From a checkpoint of a small mixture-of-experts model trained on Wikipedia: 2 picks a token, 4682 steps.
Below are experts of layer 5 (counted from 0) of a mixture-of-experts language model. Rows are named router (the router's row for the expert), down (a neuron's output weights, with its number) and show model dimensions 0-127. Each number is 500 + 50 x the weight over its row's rms, rounded and kept within 0 to 999. Numbers have three digits each.
Before each expert's rows: "raises" lists some tokens whose logits its average output raises strongly, later layers aside. This comes from a sample of Wikipedia text that the model never trained on.

# expert 8
raises: " in", " and", " to", ",", " with", " of"
router:527482454540498506484466470651524518521467509539570466477552497479426509525496341496488463502511564517498437597508423614388550530445561481539467505532496457512517506441582543609503496454545456420502482442484546568410554497470490482458551445554504607493460487483576528434549522561556534522558502557493482514429456571410488422544463501501431424512413533497526561537582552524441478521480
down1:534464554399489523585494510469538410585475540430487442463508437429422531484541462519493463521581521549575553528431445521503455553432490582494529651556491467582528490544533542479518449490458472519545494485516441579487404514504497543451420582512554540558485534509418556513405473437541542547430480447455482568505540533505522443431562515530503496540511481495443433527488519579509492465422
down2:509509578569440549484491547454424442489554416615466490534561458553523523574647476428432599545543495460532491425480528502547504551542454442435561522459484429490531465567506555592489540542425485554566483401477450520583527570540482440469515503429561544514425469445458496429535435521522473422510451516531551492469541442435441512396574481507466458491504478540556457531534479495525417533494
down3:438435519463417519540526455458490491504559534491464512497588468418485530522521552508432497464462551519493544474432561522554432496530505498412541564523503439473455504446549541467531452521475549492545484526490377506505507533551510474528510493513438516599497446534530532497486530529417443472540445610480507508565527405549519502533479477584504440442613475457513411370453443573486466521548
down4:478462475436550530484511472468521554469505465443508488378387538530521577340529599493498527466469499446513556483508503525514523433416482468519484494473483461527575553560517511566507538489494505503493518515507429429557462441547545549428499488411538479516583519478451476545552569472494503523507494504646546532382454444456408593495472483519562482553540516469507475486434481588521481521437
down5:355568522443480450527458529390496442443438571442548522502490436505554503462509599562538465474483529435435560465477470602515534537489484481496592472493571531394465504509504464431421508522444527434550524447495423485491478515512455435522477497536448497570521406485459586530523411472514392450534450607527411473455566431512512513388442410608561492463465487557588445569464504546493509575464
down6:474509529510489536529464444545521470432557544470436528515544467466532516542488458472416479458416565463410458602470541481525546512582479516535544478560533421539576473400471505489528444566413456579481542491439475557511424550509554382500478604464545570489544490552424466603457456445511478480514443582515520506539442547466462471521425527461412519472458551556472494426530467526489468398424
down7:527468507402515536439566565544467532545561355481533492440587543485573463490452450490515490478449523505592554494533496555477521492483445625499422478519535458481526357521503432539472590522497598448486456504567629443484493461592544531482445514561533476498463479485433457461563452530488507513478498430515476481436521418504478436514536478471541563561494497493532460483566435405484571583634
down8:513542443518539497542473376576535511499416432440453454472554504538495513523431592483475457474424506519508483528467486594452420483500552523414460442487495529400462471428513637511547483457475513528495413372474439527487440580558547513561451433460534573465565444454620515509573434593512377417465559515536463529533564455597481494548573525497517552514500419510420544611498460499462522532450
down9:486472541434549506529484534499540536432528495416489491528492561482453452443504495459464372589541516489504517454554497557478537570569483453562469461509628603562484398539494454588471580571512519453474536457571511507485521550563476476524476478516479532368515515474475504465478434478428495505478585464565488546490542499499424476470509562531467458531452599473442492463521445470524437573483
down10:518485423528500480473461485555510496596580472459563365484525500500477589566488484496538604517593456480500432574506461546525408518479539499476516515454485506537550570437582446447508658442460547486478498481407543476386488469462525496458456525473523470496510487560536485493456539536537546515536543371534462490484469528476504414459591504496515533446480444495495561480453472557455609488444
down11:477416550595536494566470591584488537523445452499506480482544476522419453539493525562515472529441501436522573413462551429513518513459410435506467541572486487399588561623477502511497506470518464538528526431529497579580500564432483508549495542454523471563466490503555574473535453419509514549483510476453532466411440468504472607603557529495520547550647432505495445480564352515507642484418
down12:541434531510533520485494551539512529489528554556603455394454460434522527509447579403427535487493448591537503463552495550506474502438506515536538469589490525589493563554436483516501546483508580421462580495594453501587495522444437422488509395511438485427423546515468421389510522523541578474470556552448531402519562515471528537550479491505483467470439448511402514448548455436515489466505
down13:517451545404487466526414451589534433561469484579501521519515502528540510547523540579562516474438486487486601506532476472541520519592408488494464518484518480611495546568515551494513420438578481526576394515556551587412482492570535539451575450435443447477498497499490492512545583542458448473645490509492504552509471605407494448478400584514451492514466519568495555542510534452504352518452
down14:528489516474501507415504508564493521499435481465483528566540494545604528482511470467501479539544515537463517475529508419543471398599501541451556484456428408474405451619478503483489469515544539523554470543518485598461425436600506430517444541460585498533478429524436481590497585566466494504584420510570465559456503603536456450513455578532514487425458472523522457451516459462483555454557
down15:542496509518507514482624453471539400525533445531589467502561479551508478442595528544457489588455434495531508597510386523460427532531512524477514570454500478523552482512449521565507587414566459462570505597612498509531498582538550471489566489526482495555449560425501419575441459525507546431548437523519601476434515553554402426509392509495531471539518465535516479532484533533441536591471
down16:456555505484534605527494490526443433522450578538557482459432631534473440448537511378544461482451599553555506488510463501408427584445527474537437574601451509490534503479493514474484428453510460574471414518495477549565576447513434514532505542554546542596457463490602483496497481579476486424492518370473443518578508543516529541428536564437491540532453508564445535555459442615532453474639

# expert 11
raises: ",", " and", " of", " in", " with", " the"
router:450506496505540433405427440547483566463544405521454473539460572508562476558442426569380498529427478500596494438452504571541585454525458568568506436507543585482560508518569526488501603445528449477508505521442478521482568431450444514480441493537509471477496461557550396478536439502500400508534482439477520508420435523471438463563399497606509463479523552464512613483581480515432438523530
down1:404589522571485529529496405417533547538455496541508678479452577559480507400518503458576445433421531466475501545556477511415464493533467443566524529493450502480514491613415483553577440600517565593465464487415569535553498564478471461473401518517587559552552487548643477474527438515487499502490473519476503541553474465497547595538442501485527561454530350608582550509462533487513472449427
down2:437521514415374561474395589479421454457494437533508604442448589586534476594518519511499443508417555425519453517522535529497545548498438393443446498511517482439480505613472425491515493433499431521498619571593503494506480430485559550492549539517506517414519479517455492487488505558537488497477475432539577446483475469461492551592508505503534528472489560460433515448450507483528557492509
down3:533565530495482536476574526460491494539506481478495521501526462529531562595559502389444474471447502468431510515487468414546584553521598463475521508486467549478474565497515514481607477548472540496459542494518471511517459496526543530463466517481486476598531485479484544543579472532519523534508431596484492503565460529479452523524447471496421528423511500566536544512459556470507490413461
down4:480555442550542543471426487466404495453530508476530508457492520590441503546497525546405551469503513462532455450493591521511555451381480529401495541570555524552504408450482461438537613439498542529497457491525463573425478588458362545507496554560508516616477513559524510468549447540513437523535487403404492525454507435454505384478450434476555588470516392502505494468549577509520478485596
down5:493497502378451550531450519529561429338488513529616508561527468555495453386526375535473539534430545602509535494533418469565450410529563534499487503561503418596504475529486503573567479498554554469455394421505582500470552521548591485544478455463523539525372439496460531380502556486600469439467422533419569451522431462445522460490426594544537449458582503489546511549612458568544526452561
down6:470510595503505453505539512496515498504473571534467529501564538458576469446452462410451482584465487396515457480467507487533573530552521548548517484518479487543452569484470568512475544505473509555501563570447483439524546438556454511467446537506519484666469391532496541426388524468511495452500571499564502438485438428472410603562594607522546515527485480471453493494522492412526466462536
down7:471411483541516573369529412521592429493411593415514522491489503505542559476517529572513504482511453459457481428485559454532465545590450487391531409513496531521499621471466494430424512553558516446498517601544521452414511448535478499487473518501424593610544489472392587396548482464482540594482549484473488436493607480526480446590530450583534471545489505440544496498547384485542443557551
down8:473519524476522552516518487543500542520593591577490441501586529579549497564493457514569458500548565499402521488462436500512566523447576448421478621475572505489361361471443491487469518515561422557536481510480552515475512450479457497500510545461491500497498558600575512507467521458547472497462428483536539496456559492487424568547502456487528508543502425496565501499558420449517456515547
down9:422535457513502484459456515524535511500530555584578521486558544468521458408484466479594485450397425481557554526474481546490508631415545500532474551519485487542497387576511474573495461530537496514540500360502428526484539526577490585492438494532541501489522431528520572457599515460514520500516482534450481460486471491611422500546468513567506449564504481470507570487465486582440504533495
down10:539465503533443497490559545582466512515431499576531520484550529542503454396466466435469478467478444498544518527501573511502483449442482437436583503480597601554463517503522521538571503429544493416466497519527519478520485425452481539541489558523423522470466492484476528578465593558571503515519429496505494501524498560464584497513455497598409572460494589477528462537470610493550462445570
down11:611573520511626527427448543503576486478507524369439503496439566438544452530575581519499412572490533535525411542502527513458543418455560485521490564459443450510464483491532477542565579453509594429561529548567468572532474436546464532478558489517444475542511497504547443457536513502493503520416583459494526504582542434426517516471469517447533565592500456463485471483532568387489528569511
down12:499537465539502478575484411480484476520482507383519621540552508456516583504501476563481465655525433486449556410478492507458550467586433455436508498471606520705502532469636472460541583450514494440582534510470490583486481461474510497509413499551444494545445521498552505494579457575586480432380535536523590455526532539532587495495477350465528485547508387504524431489471501535456465611372
down13:543501512501459540432560513508507465481535504447503477583475437439418546563501535394546465470508522439491418505588435512505473520490513465564497453559560547402548441486473471508577402552460531529494446457500588548464508462535451472426382465415588563556498495490444541454546543463506514526500532508466510516572502432457558490462548556522592495566478450476523495555449541563532446538488
down14:460561510499458559466506507486527467524489457493425515550544552617417466466475516512552544443549527450453609500478550476513503493395434460543565543537510442525521473480514476535485512389531509440536437361432547548452434494564572488423521492488571485481453547555587508449553623501591526473557482564507556517438439501468447491492469508594464461497553388554453553496501470594488568530537
down15:456608429538479467509446526448461440449423619533520534545513530440513436424537520461534550482631549416478473443555594510545490448572476462545407449552485491575480550473428562430503421499463472484477565453445567459452550507406562476445464472426499434455545487468405498629522545491565576494498376496512510467466576550512564485470455421463627381530470440564524423566467430530514520483579
down16:490632531460482482492441520472544518432497519477525593438416517497530499423479483461519419491441529496540537451501534469426493478644481391469471514491562534508381453501516483513512413512419464499459475510403492454489551376452539511455511549603423472516417407442500370570393590443522567596598616513498509536475489424485574526532407427522502530487384469451435496455547536436622493521487

# expert 15
raises: "'s", " directed", " made"
router:495469542580495453465517423541593519493488492499542522471489573511443519557443525541479478543506578629473340499529519452531525524552445551499535451485538512513514500455507473457543512504508543534529470549466536552449475463534488522486429473542524531469548456473525444458520445434530599632525500573459612457573405520518516465545601493481534438415487429451503508519487551434499459528580
down0:421459457523542559456505562505493521516558550579446503490539510528491352503465419471480520595498546596546423505506509541476500518443443490474452529534438440457526577363446481452517536458439593463400481542478486497472480551486492426537419531395586444442560517472475537538571509435509588550432510493485482527578500479540481534566563469501562548543510446472412569522449516383440513445431
down1:459507540507557550471511393592546535477418590414550474473470524512411557500484501447498496388483522564444474456583531553478499441525490532552510536539494544462555491471478521512419541470503517452543487498487472406517488434528650516515539441534572519496525458514491426545486514584517488480516483572421510506516491390570466496517430358534525431399498454541548547557602485515551420491608
down2:654504467450569558426528539525537475396492519555475519466468455545488522513514482525455542519538456525408535627531528536462536459519550509506487554469470523508497498544519605514602468510506478490484581455551484459497475507554439546553492521587448474521428461494517511539471488478463416550546464475499577491549507506551455451584511502502493547509504588556476525413568455578424511498548
down3:515477461485491396499640615469495375570505549517464525488524492435468506552523421553376523415484467569429568535421490458491454449495422457548516470491495544536403545453501529545428441434506504471478570459446442536506471532507428574538459494569507553510445478455440540495413548457395493514482475475506607483460500527543604543417548413482556455457354561469426506548479448483499454462447
down4:541413505374570464454533481538470517527540602463484613471516564442550572537455506458509474502498481552424455505494575545462509488537522444479610474408492526551524573450552555414478637473556522545434405417405562465541503448447552370504472474582512558522567421491503520480446464464489569518537549515526539481489455506430472549519467458508449489419489516626439466495470473500486483421395
down5:411459484509526493428507389499556525477500520366534489475550521521494494480507419513497400571572461551421510502530456484427544507508506504490500497420516546577405461430445496450548575466433498468552452509454514545507512434452502459587523406530528388551438517463517473428478566470569510415510574569476454487481517457482407437458513462396547438426510465433491500431630439451470452438526
down6:479542487508497494475484617449615529483525611548514466499576434581486597498537518494494488555506462573527544471516502474497463491455519457558531491489492498550492537567482458549546557572493480433512485497444463450482652480517468578445519558430534543517508454518438571484483467453574570574476471516510538470553472511545535458446500512522445402523450538517615523451502576491485516499450
down7:489469509514500474547466384536511456504461450427520463600535445507522490496461543530592553491514516547449487458472484513477516445481481468451522481498412490494429478414525506470513536511567482445577472482494538517488476501575440511523590512534368522443593509472468540507473499579535467395513477479541487568481504533496432517499603481476470484501456459524497519414494434438502517515599
down8:509492397589456479509536525547461572540577575464510487508456498492525474458540555545525544470614532463529471466514473431452438545517483466509514531478483447567534516476486481384563449542399440591495559519542565495569435518467440513537496457480451373502482557492430568544525549460478443521527434586533629458493424597522499546417581534452469529441436467536490434508566548520505514514489
down9:488476527502546608472515476462500486540402561514493510430493507470498426542521410538481474432494542569488468481542525487432456547450548462448555553490450561409474671524542504533460528529402575463478399563503528503541567444463444491491444455553549564480584523610471504534522549506586546494432576601550490484410465509533553403499472493521479521532469532493457509529527520451538431419471
down10:509439520423543510514495518556481571540465445524531463519473466524542500540511469423462519428482483591551483578549518488427577600496497519493509519499544564460425441527483529571460372569415516513561527589532355521539480483388543533512486434454492549474496511505549422433474596523478515484444531466426467498551524502532484423552518484494519578434569484488476513536558445443464517539527
down11:464530548530467508576458494509547500495521503465494438570452459552550494510581544441575374571497435514573416485470544511551423449443454446394524592562424507432493491467499605421508504489509511520527450601504531465510484431421449463539510390483446505509571510503541593522572391427525413443562564562492479460511495469476526377491539556548495511480493457551518531514538547493452551412432
down12:472492521552494495497483563509478588468519596532546563518476499446478570406475455503570550537376472527516436535492455479493442587517566537484492573424512515478502550482508601387476500431426470504545501490475457548536487541531511481513517560376568560516450604437552593549551575573493455594504497494565609535365491532522447507518501494553529445395534560430494471509560503534480552510497
down13:425527501507396413564467548610482480506525426518533477434507493477616532440487551420484515503520520543506606502588534510486434544401480491456519480398645454522536572407475497422488552567441515545477521525482562429416445515458553452576439535567457537478543509504486480543542584432513433424503484512404499491470584474505502576564429509472494481532520582489563452452524548533490491393435
down14:550421532447604508461440471585489451480545482560527470558491410422508524563471473546522501487454519451468491437592469493496409566504535526553477497473496499509425504496504514506442543569512577550479503413553512565348512494480478467438413448488557609457520447505459553396476501554432524511536535456567527424481557561563475504477592588569548393473535469457489483512434464502445524478449
down15:543411435488412552494629540497394506489430543518499422559425534512538487525506481438494487489551536362600474348551522412466446541487470485427433548552498548538454394512499502425574615419461461580488561514485541502449469455469476472461570531428403489420451530538492527554471590564503459533555519582538482564439494515537463533439510494450557481518525504582559465548530500446507535457458

# expert 14
raises: ",", " in", " and", " the", ".", " to"
router:466470466518453415523584513571474454580541447565462560361512564452516435528495508556453432639503506499450401429495523537420487453490456510506563501557527485602501544473557405524492441499563530409508543481556521615461554542586466561505511486512524491523516538497518504469474504559541552545502389511583470582432500492512458452512490570544478449498553555544532593483580526470560457528493
down0:504519540524432484529524474579430527497588535472468509557442565559485501480527506509569500549457563598527539444581514564445444431480551501551485482499499541518480472557569422522465479600514538417395442458526534433492526520639476501567536571409454528460469427604453382474480522450488560485408482560494521576461575573541512358557415452497478537457492477518494512542459525450431503470558
down1:512451510545530452538471585503514503529471435590545424465438493470459465488494449488613452448544458425459479430502502575475529536443489552477391527512501465480436496489510531545555448568526483586534514543561476479550547476470501455486531436550490425531488574492423517543553515402405556526487517382440463530551399582558533533549531492452476557424520558467428512561454521456467571495530
down2:544560483449594497602515486471516554540483446438469523475441527458464534541410502579503496491529492477525415552513503461406505508472530488441488521520427440543527529431375494522499404464514451436563452423515533519540548444523454504484462487508523520485535477496479550573501496560537450535424602450585484538541490479519496540511591473544526538435440560480440484527474561435476365470455
down3:488509430491560552491501490516449508520395477549502526419453490505558503547412532505488484428501539414462497501484467455614517516453515528549574432492416551538508533466445429468397549410473523455482457445531525554506451501404539521507482547421483501484472461536513488476531575564454433513487563531409518488431456473493466553493480464496581547528522501485572465514528485566464579436578
down4:522560544422484425435492533584493474452513392525546475463503487479519535511549440403541454542505468464516499369550491533438511501411487468548564492513512572515475470553541513584491457493495499508505491409477544429555559425534570478490528461522536517488431442557530460417505528449493383493556464477517601499468508456556520608468545561472535538547432481460469573504418540562522497517456
down5:523560483439530501503516445557568440541460437536417443459480501519538493432523587467460481501504409378492506497531479462462531505483430520466492618493516439546453569516486473527513500508519512615537489580614437433431411460536522519481546551499532511432599351582507423510465469456576551516455532463539526551495489508512555519512387483443507480509458495464457517507526516461590532506523
down6:461474555462526394448520448565554519518525515562505497501526491531492464527387480479512491448620502500491549556496454444457522520554494509462505523560456485481414529495594458532454498426542494443446453543619613508470471478530525471493476548481463552426543455436589561463441568551528489642519467527469512532519449406460590479511539420556514474522528603556433447473449378530413494481469
down7:513531588597460425515492482458387447438520485502614509466472486538427494427499501428447494540549505529477539489558425489463508516519463471553446617563532501468579503568443426510429488545514421536542544454552459424564462498494512455521454594545507409533535422439459466607532527545449437552513553397433490518459524542610530444435543433445494500474560524539559469564543502435476486559518
down8:517378491499528472446377546489467525392458440524524463529487533525523531483517451482440558446432439471508435500490597523506589543472548520396484483414524465511425515482523461625504365448461457604523456444501427559490529409514509432475491503401483568517423551564480574541508509561475505459511509494448594517461532509508531439518452466584510414553519437448499480491511431456465412384542
down9:525528504547445456482562482558498568455620498581493418605503457453441485458538451472522526582520454530452473546538589397505496527565509468540502465512479414505534399545461496464531549432499513474456540544467420593536479515435512486575509559501508410517531554620525528470504555508522552477603499488418588494543532592488522486430485550543478505459515466496524480534577558466431436526443
down10:568468557550524528451460555481524530589516460486476506467449510441530573443492531443498509539468548480467528409544427504605560530495547468497548536547453466450488480539429520600515528649486555506547511513540408327446466456564406490481489454505471458455574515498469566486567428560524548498499537467596461408561505598592520465449465455461528478495425570488482506476524464470405417439495
down11:406424479606511573497438424488471554535486541481535418466501535558496507498538520477506570466494473412532447487469503505505464488509511483443580503542522498445464550536472586547436546505458509475611533513526428577543517583503557448461563513486502527550494439539487534544497506500508476626517456556571486579532398513515478480500523581511453511509548449435594476562419454558474445509471
down12:461532537507501520500497489484512511537496474453444531507481509507484599586523523520489470469527447441553500570479519557508433516586379490489525414447580452499518502636574545509401498483506542501532467498563467472496410531511532528555441500461550540583493511389508500598429547468488578553493499472458493495529483483521513483549498503534553500488577658458530541490473380457526524488500
down13:480515546500511507467485495490497530517522385527475518470467390522527514435608589477556491460459537427490455407475456498439412445541504492516556475498496522556639506519494530539476523478523459535579582571540557552522529524500529478523556561514502609494444471507544454500518600465503480480456505474527505576456491578489419475483512526485390485438517525391533441473508508472508556512481
down14:529594607425471522484519476462485583461624552389532477528560461476456457471504528465361493495523509438547477565561503519521500556454547537446481417582495407603509442466519476540508549508505545566452499499521502538448524454512459454532507450549523468458479519497433473586538421508521452504518538503497512554527596500387516471424510543478505450528510499498545486577504492502488484577484
down15:566501488499529457517381362524551545572471481543463519490499465504614399549476481488510537483514568419509528478380460514576492670530392571498544503442515502572464530515522531517501508555463492491526574514595522458458519359466523374499469413487565520450536508508506496471531441512502487630484513529473409526443461499460474511499407614546536483407544472450440528530501484567527492469504

# expert 1
raises: ",", " and", "'s", " (", " as", " to"
router:457502543649534458523440518582565501552510464530482483505416548494530475527473545429463457512440464480574422488482455530502481561504497429473505439470483580549552528532548536504512395566474447596526467525513562525419463533450539567631479461492535474513542417404479476488561528601528467652551478457563531588482542482473456459444550379567520499494454509534466511597554487497386465458548
down0:467419467586499434476534565620477433399532566568572469417525538487592463450568505434454436430411491448522431521555437450516490487464490416437479395547456471484469556510453540455485475583453513476438544542459479571459433525497466430648516545485497545459538518462517520468364512498508481485518507441451513521534490552453522431475463478496476554454519505438523461482512669622447500375521
down1:544478552473464577547564485470487426457434466510438417468584510397481485541520544478440605452462514525534526464623599435580599515472491596446429398532604411503512539471567487520423513441552453498452549455482559529533472508471491424456451447550616431494453529513487484621465463547372393470424577409510440517408480521523459535532619549490516503489533464437493508516524575393449467526549
down2:582503466557464507507431587449462533467527515504569452495510492493522519499454457579510526557529551453456529524522473523435460516501482502512501532440564475491470519572429419562499471401553500488538410563436431562542638520495477584499517505518397454461552495494431459525504549543466501479623447558467428555504481560500579548521550447470622434455433580461503568514527492458578500422481
down3:492490438433521471603445429525477467402531520481537488487428439346493510587523430553474445531511551541425379518409538478552516578421525531539523479476435466491542434475554510465516498575547490532560495457398499541501499529522533486404467466467461598537442475606538552487504520538523455465412442456462434410541485522487526436468516522461523479418580510386511482489420497458484575446487
down4:473457461431468492554467368501593549520615607503519509558462459484555497507420491506543439554581491521469554480510465522555542510433444462520486516422543497414476543540515493465556485446596466603486462428488500522497460494476408553566515566509441470478511598390561572525497486580515447470489501467568558452440486538494573542569490459415545522457518489469485512521447510516462439544455
down5:490404544598499481394448485436540514520376487521473491412544534515567574553511518551479486452548488476544444583494513470502505464436538529536523508511508561423525586516417441395527450537511426589474572502530505555531534485578426572446511527436498470573512508528535480543505469475467541491441494507480520430516546519538506486541480471422470451474516473479467523503512457493515546503490
down6:564520523510544564514506462524588470479514498468579444565517508575498638532508502591551452433494419418486529559442478537533525443533539520499420464509538453548427457473403555502345518538463555553499505561419396526523551525525497500598452506512455458535466486506475462530381466528551474502540563486490492503517445556470520474507373544537472516558495498516441449487533498540553473550463
down7:523570481525513506520507538462535515408483478409535494544619497491504573515457604506486484643489493503474508503461558519480554558553464476421465410560480563506592480414559430493435482440588506522497546509573451431569467512617520505536513459515505501500437486477594488500510426482543553551449486531425480414581377534563510575547489481496517442522439504510587485537508403539529497574457
down8:504512453543447474454494494566545487550427436438513509462496516519467490484431447490518533596538539458499537607493501493434494496495548513526476409519460589499535470504548406451610549466553506401557616476561440494511474511506518554475463549475504558468582531566463486477568559515551520523611431506580430499548500477459542465477521507466578558500486519504502571543457492595443366463603
down9:562384440475461587483519475530516475464520496503427495433539541615470561480484601498479483595463508415518557547464518490515493577648526463460519478419609575532516461557509496493598490491506512547539496430489540543558477547471426510526465499555410465543496493523532637528566519523495487547472497496551568444541469454532602565467490479536485530558521511541504605516403438521531513517518
down10:474458449469470554465550593498454469583484529445463526455586544375530593401528533453503404580505487507467583486509538517478541530550429425564441522539587438513529404482473492499475540503482480571601558537507461382476479485538533501520487498430560501474516539430478447577501459437509494488473433541503582474491522488546469521508550602431499512518394538559491558473513445521484489584488
down11:574474469520503450568490448547427529502485501540477538541559505435510562541612536549507499482442509520504576556458477568432404494533506463454476525523550422498567501519600529478524517455517557543535534470502539463435438444484366496509467429501501559503449504541489515507447608540471531428431464426531475508487551516529451547372537455446397514426504456491450537527520462586504472475522
down12:527542556449534433498495512532526500496507541403486447494496474524495620499417514464572500504527466534433421455470465488447598466456468489495488497452445595561493519453455518503479428528412554507529497454494539558472454553504596478455416530559489487485471483512462457570548545581513546468480468597576421450418548427474533535548555610430493499508529502474456440480603436467412525507575
down13:514538529561490538504619599473495425485550490530577529580511528517563476530462546468585532454397550529522463414481520504517425489457465468529542500530507507598510504387552482465584485477529473549558541522655519511535545411454422470541504508535557470452408540426463492582530401517532557491417644467480463488551506505515508518539564567484539400409529585547484482493415440517524518423517
down14:541604527487526493478529443503518521536507558559569600547568510439478506532529481639509563442537498562480585514446618520587508484554458446515480551476531408461454433510475465524470548462464525508514517551456499538442551425470604473544503558474570519455494497584579436576589481500502447592533508441494493519503466493479508514520512479539423535436430514607551494475484430372502564488488
down15:482536499609534434487523424527561481398419464422528554546406452422507520618477508549507480466545477481487490537401416397489435531510501553469421465575506508489547434567515417469548439509578501540502510594574493473463494520472551476499442538537469505507499520550509426498382510475555537390426507550528534557459450545520434590464487389518484420440522471521560502489550500537485580531484

# expert 3
raises: " and", ",", "'s"
router:478499400571527366357518509545536473540502474566530381496448552466494532481596535549448515518419538417500527436519478495530461542465505466554375455388560549527546479468528492441523567437481396520524531589490472535455523452481456506513436547463476453510530476457433414380501518507472486521526514485529534539402445522449526477446487574512579474416526493492472557515490557564569481505529
down0:542499479530539497596561494553620528498453516410521483442426570603499456495539389474514505556500478464558431500536515508495544543511533462422596495512563588516551519494477526552530594404580481572467475452474489505471392484511493458544591554551467494440484508392449443512558540544383536535522501461500469545417567438468489544443438539552541507526566503528537537462434592433528438530489
down1:482510529558482537597574568467438504497531508375505558526506559454430511457487454483432462439499489459577524421428589557469550533499515523479564502483481473517507508443451479497472524486449501548428428530518465485465436555501448410425410501506510429500531558452487455506488448514555575451443535459530460491494493432546523502502508500424450458552530470473571449515503482540495532380521
down2:504539544422554480497479492473550501516446570498537426521514535424495517429433505487533522526522536520550517518463437553544504544532500487587465482500447498538534496515390477482436516502535535527499514503526433501504460484550522471470356479456543530457476523389492428452418504602555531520547453485445525521542391515553489459585444491520489487457585481453442412437445485443492503639525
down3:493399476485519501475474505477523444475501487473505488536466589544481512431517505486503607499529498543397465425626468535437458457456574472401476550392483487485528524562559390492429490426464524449580483458486584508544426512563448469441429460591522553414431457419544414511606478416417581498560493483556506574553397493498553532434549508464511470546467541497542458469429538448437481493533
down4:501529488558520458525562460507537373504544580537522522526479597470543558543565426462410479447491491551512458552514464578534568507537584577498454479485554441433465560472507489524490435485396536511469472546528475493473446467524570558483444493412427394384587484550458476482564627539490469424543551533527483560529543489517395441532536514573536450570581459556514551481496532469560384487453
down5:581440481498539557550514468524474490465560484431499581480502527459550556483461544482454509518546497433493527531472504562503469492564525573521522619422526571483445491510503457545622604481546505488617517507443610452477524404522540519479442440501515511431429502512515599575527442535559447556418485542458525607477520613538526487548508469543547458523538491517529467529510444528497415576477
down6:531556544492462460460603527566576501476461521490484512420457402560606497495576485560456505514461502476617432391545511460569429525446556530502523482559469438452476440505444516508475468416508593435580496377552537514525532457460498448485603533510538469378518454501528475486584484476503491509546419511594498547506424553589518446457540519513470469499513544476506574493462372459457471520513
down7:483458531627480500505453504498537555534524492556537429458506469574497500468450449585523602480571411532532495495497430454498407421471532428442516529525543477501493543558538548463609509530377461497461401399416533456428476476472539499488491479557427550542471524474499485538481518640523481472427466495527508477500412461481463464497424412550541538439611523490420494514496519524505488547484
down8:515472420528525391525495488470544531462413524512574576532437521480500477408486459453612502518417513481601477546451477499494576473443440481437533542556495498563430490567575529392576456528549569469527560501433474493489569498569449462612514479531494465470514576462511534483472471532464512507484463568533506487603495462412537494557500497481540557465520519510456469485478467499440472474454
down9:472489467487548494491595535554563547520472441446445509588578426583520490521445437458473574416480462500487534539540478557471503511510528449540510578491554541503494543496525481533596482494472552535454553565491520529442549456499566497517551476514591524402484421503525477490602527508457640457527499519439506412560538459495455484463480555562472457564546485521497481437548516458529516533574
down10:479457393505519504501548530525537509471487535418521468423523563506433430556535519450502547510432538529523564554465467563571482506516511537483496519446573499556419519484553470501555444503456528508456455526477517455522539593447455541468383538444507523444457593512454472466496559449445423529432501479502486601546492471523500491540520404534482560487555504425541516461519514566500468510485
down11:453447547473560480553456425604594485493433515538496470496520489442441475543481426525501342436555473549402486503423472449479495515437612440597504497523434436535476502561453470638507581548517450520487551425486480518440492514530491473469472518440575533449512574397580570477517559564526591456464468427466526457540463480505383434550509468526496553555493620509545528600468506531456487497393
down12:459576547443542487420438469554423435409548494470496462556477464548530485432536354518417421482501487587534536583453494443504457569543547505536477445546602567472496477474500461511554437523460508454565497453469537537488505533423440505560426523526484522447488455550462526558554472548399498463523489567459458494424509534477517527518518472466585510490501425461538464506441562450459510511450
down13:557513540404451514513485476568552481549544520560367462519491561498560422559504576405491530484531506537349541523445540541501418548526447556497502524505562469491521472489430561468452512510424392465480520554417443445529454506470519514539531533543618415551471453404481492523474489488502528474460506540474479553521453472517461471480482487523489542440476535534456473540475512508539594498500
down14:472486408492503454489484534565506611548465504529501515544610510513508481533498578454459462515489537423544474366503449473472450577447420493525481572473472495514423519500492535426427517428503376497478508503543490546504580426555558553453533487513577381522456520498453522540479437542453519601486411467565536475463567526487640524522572526492529547434502545515392469523472567516541432537422
down15:516584545513532524459523469501484510418510474495601454499500537495470517501454493501392530480522455551484471513487469472371564440591513477561391481447530480565469586459409557437486534396567555608500519477498519450471539488426582478561543495518454405519546505527558560508488553509532526452550478495455488586494594552533548495498481524527573530629507549513455530492448450479442521517535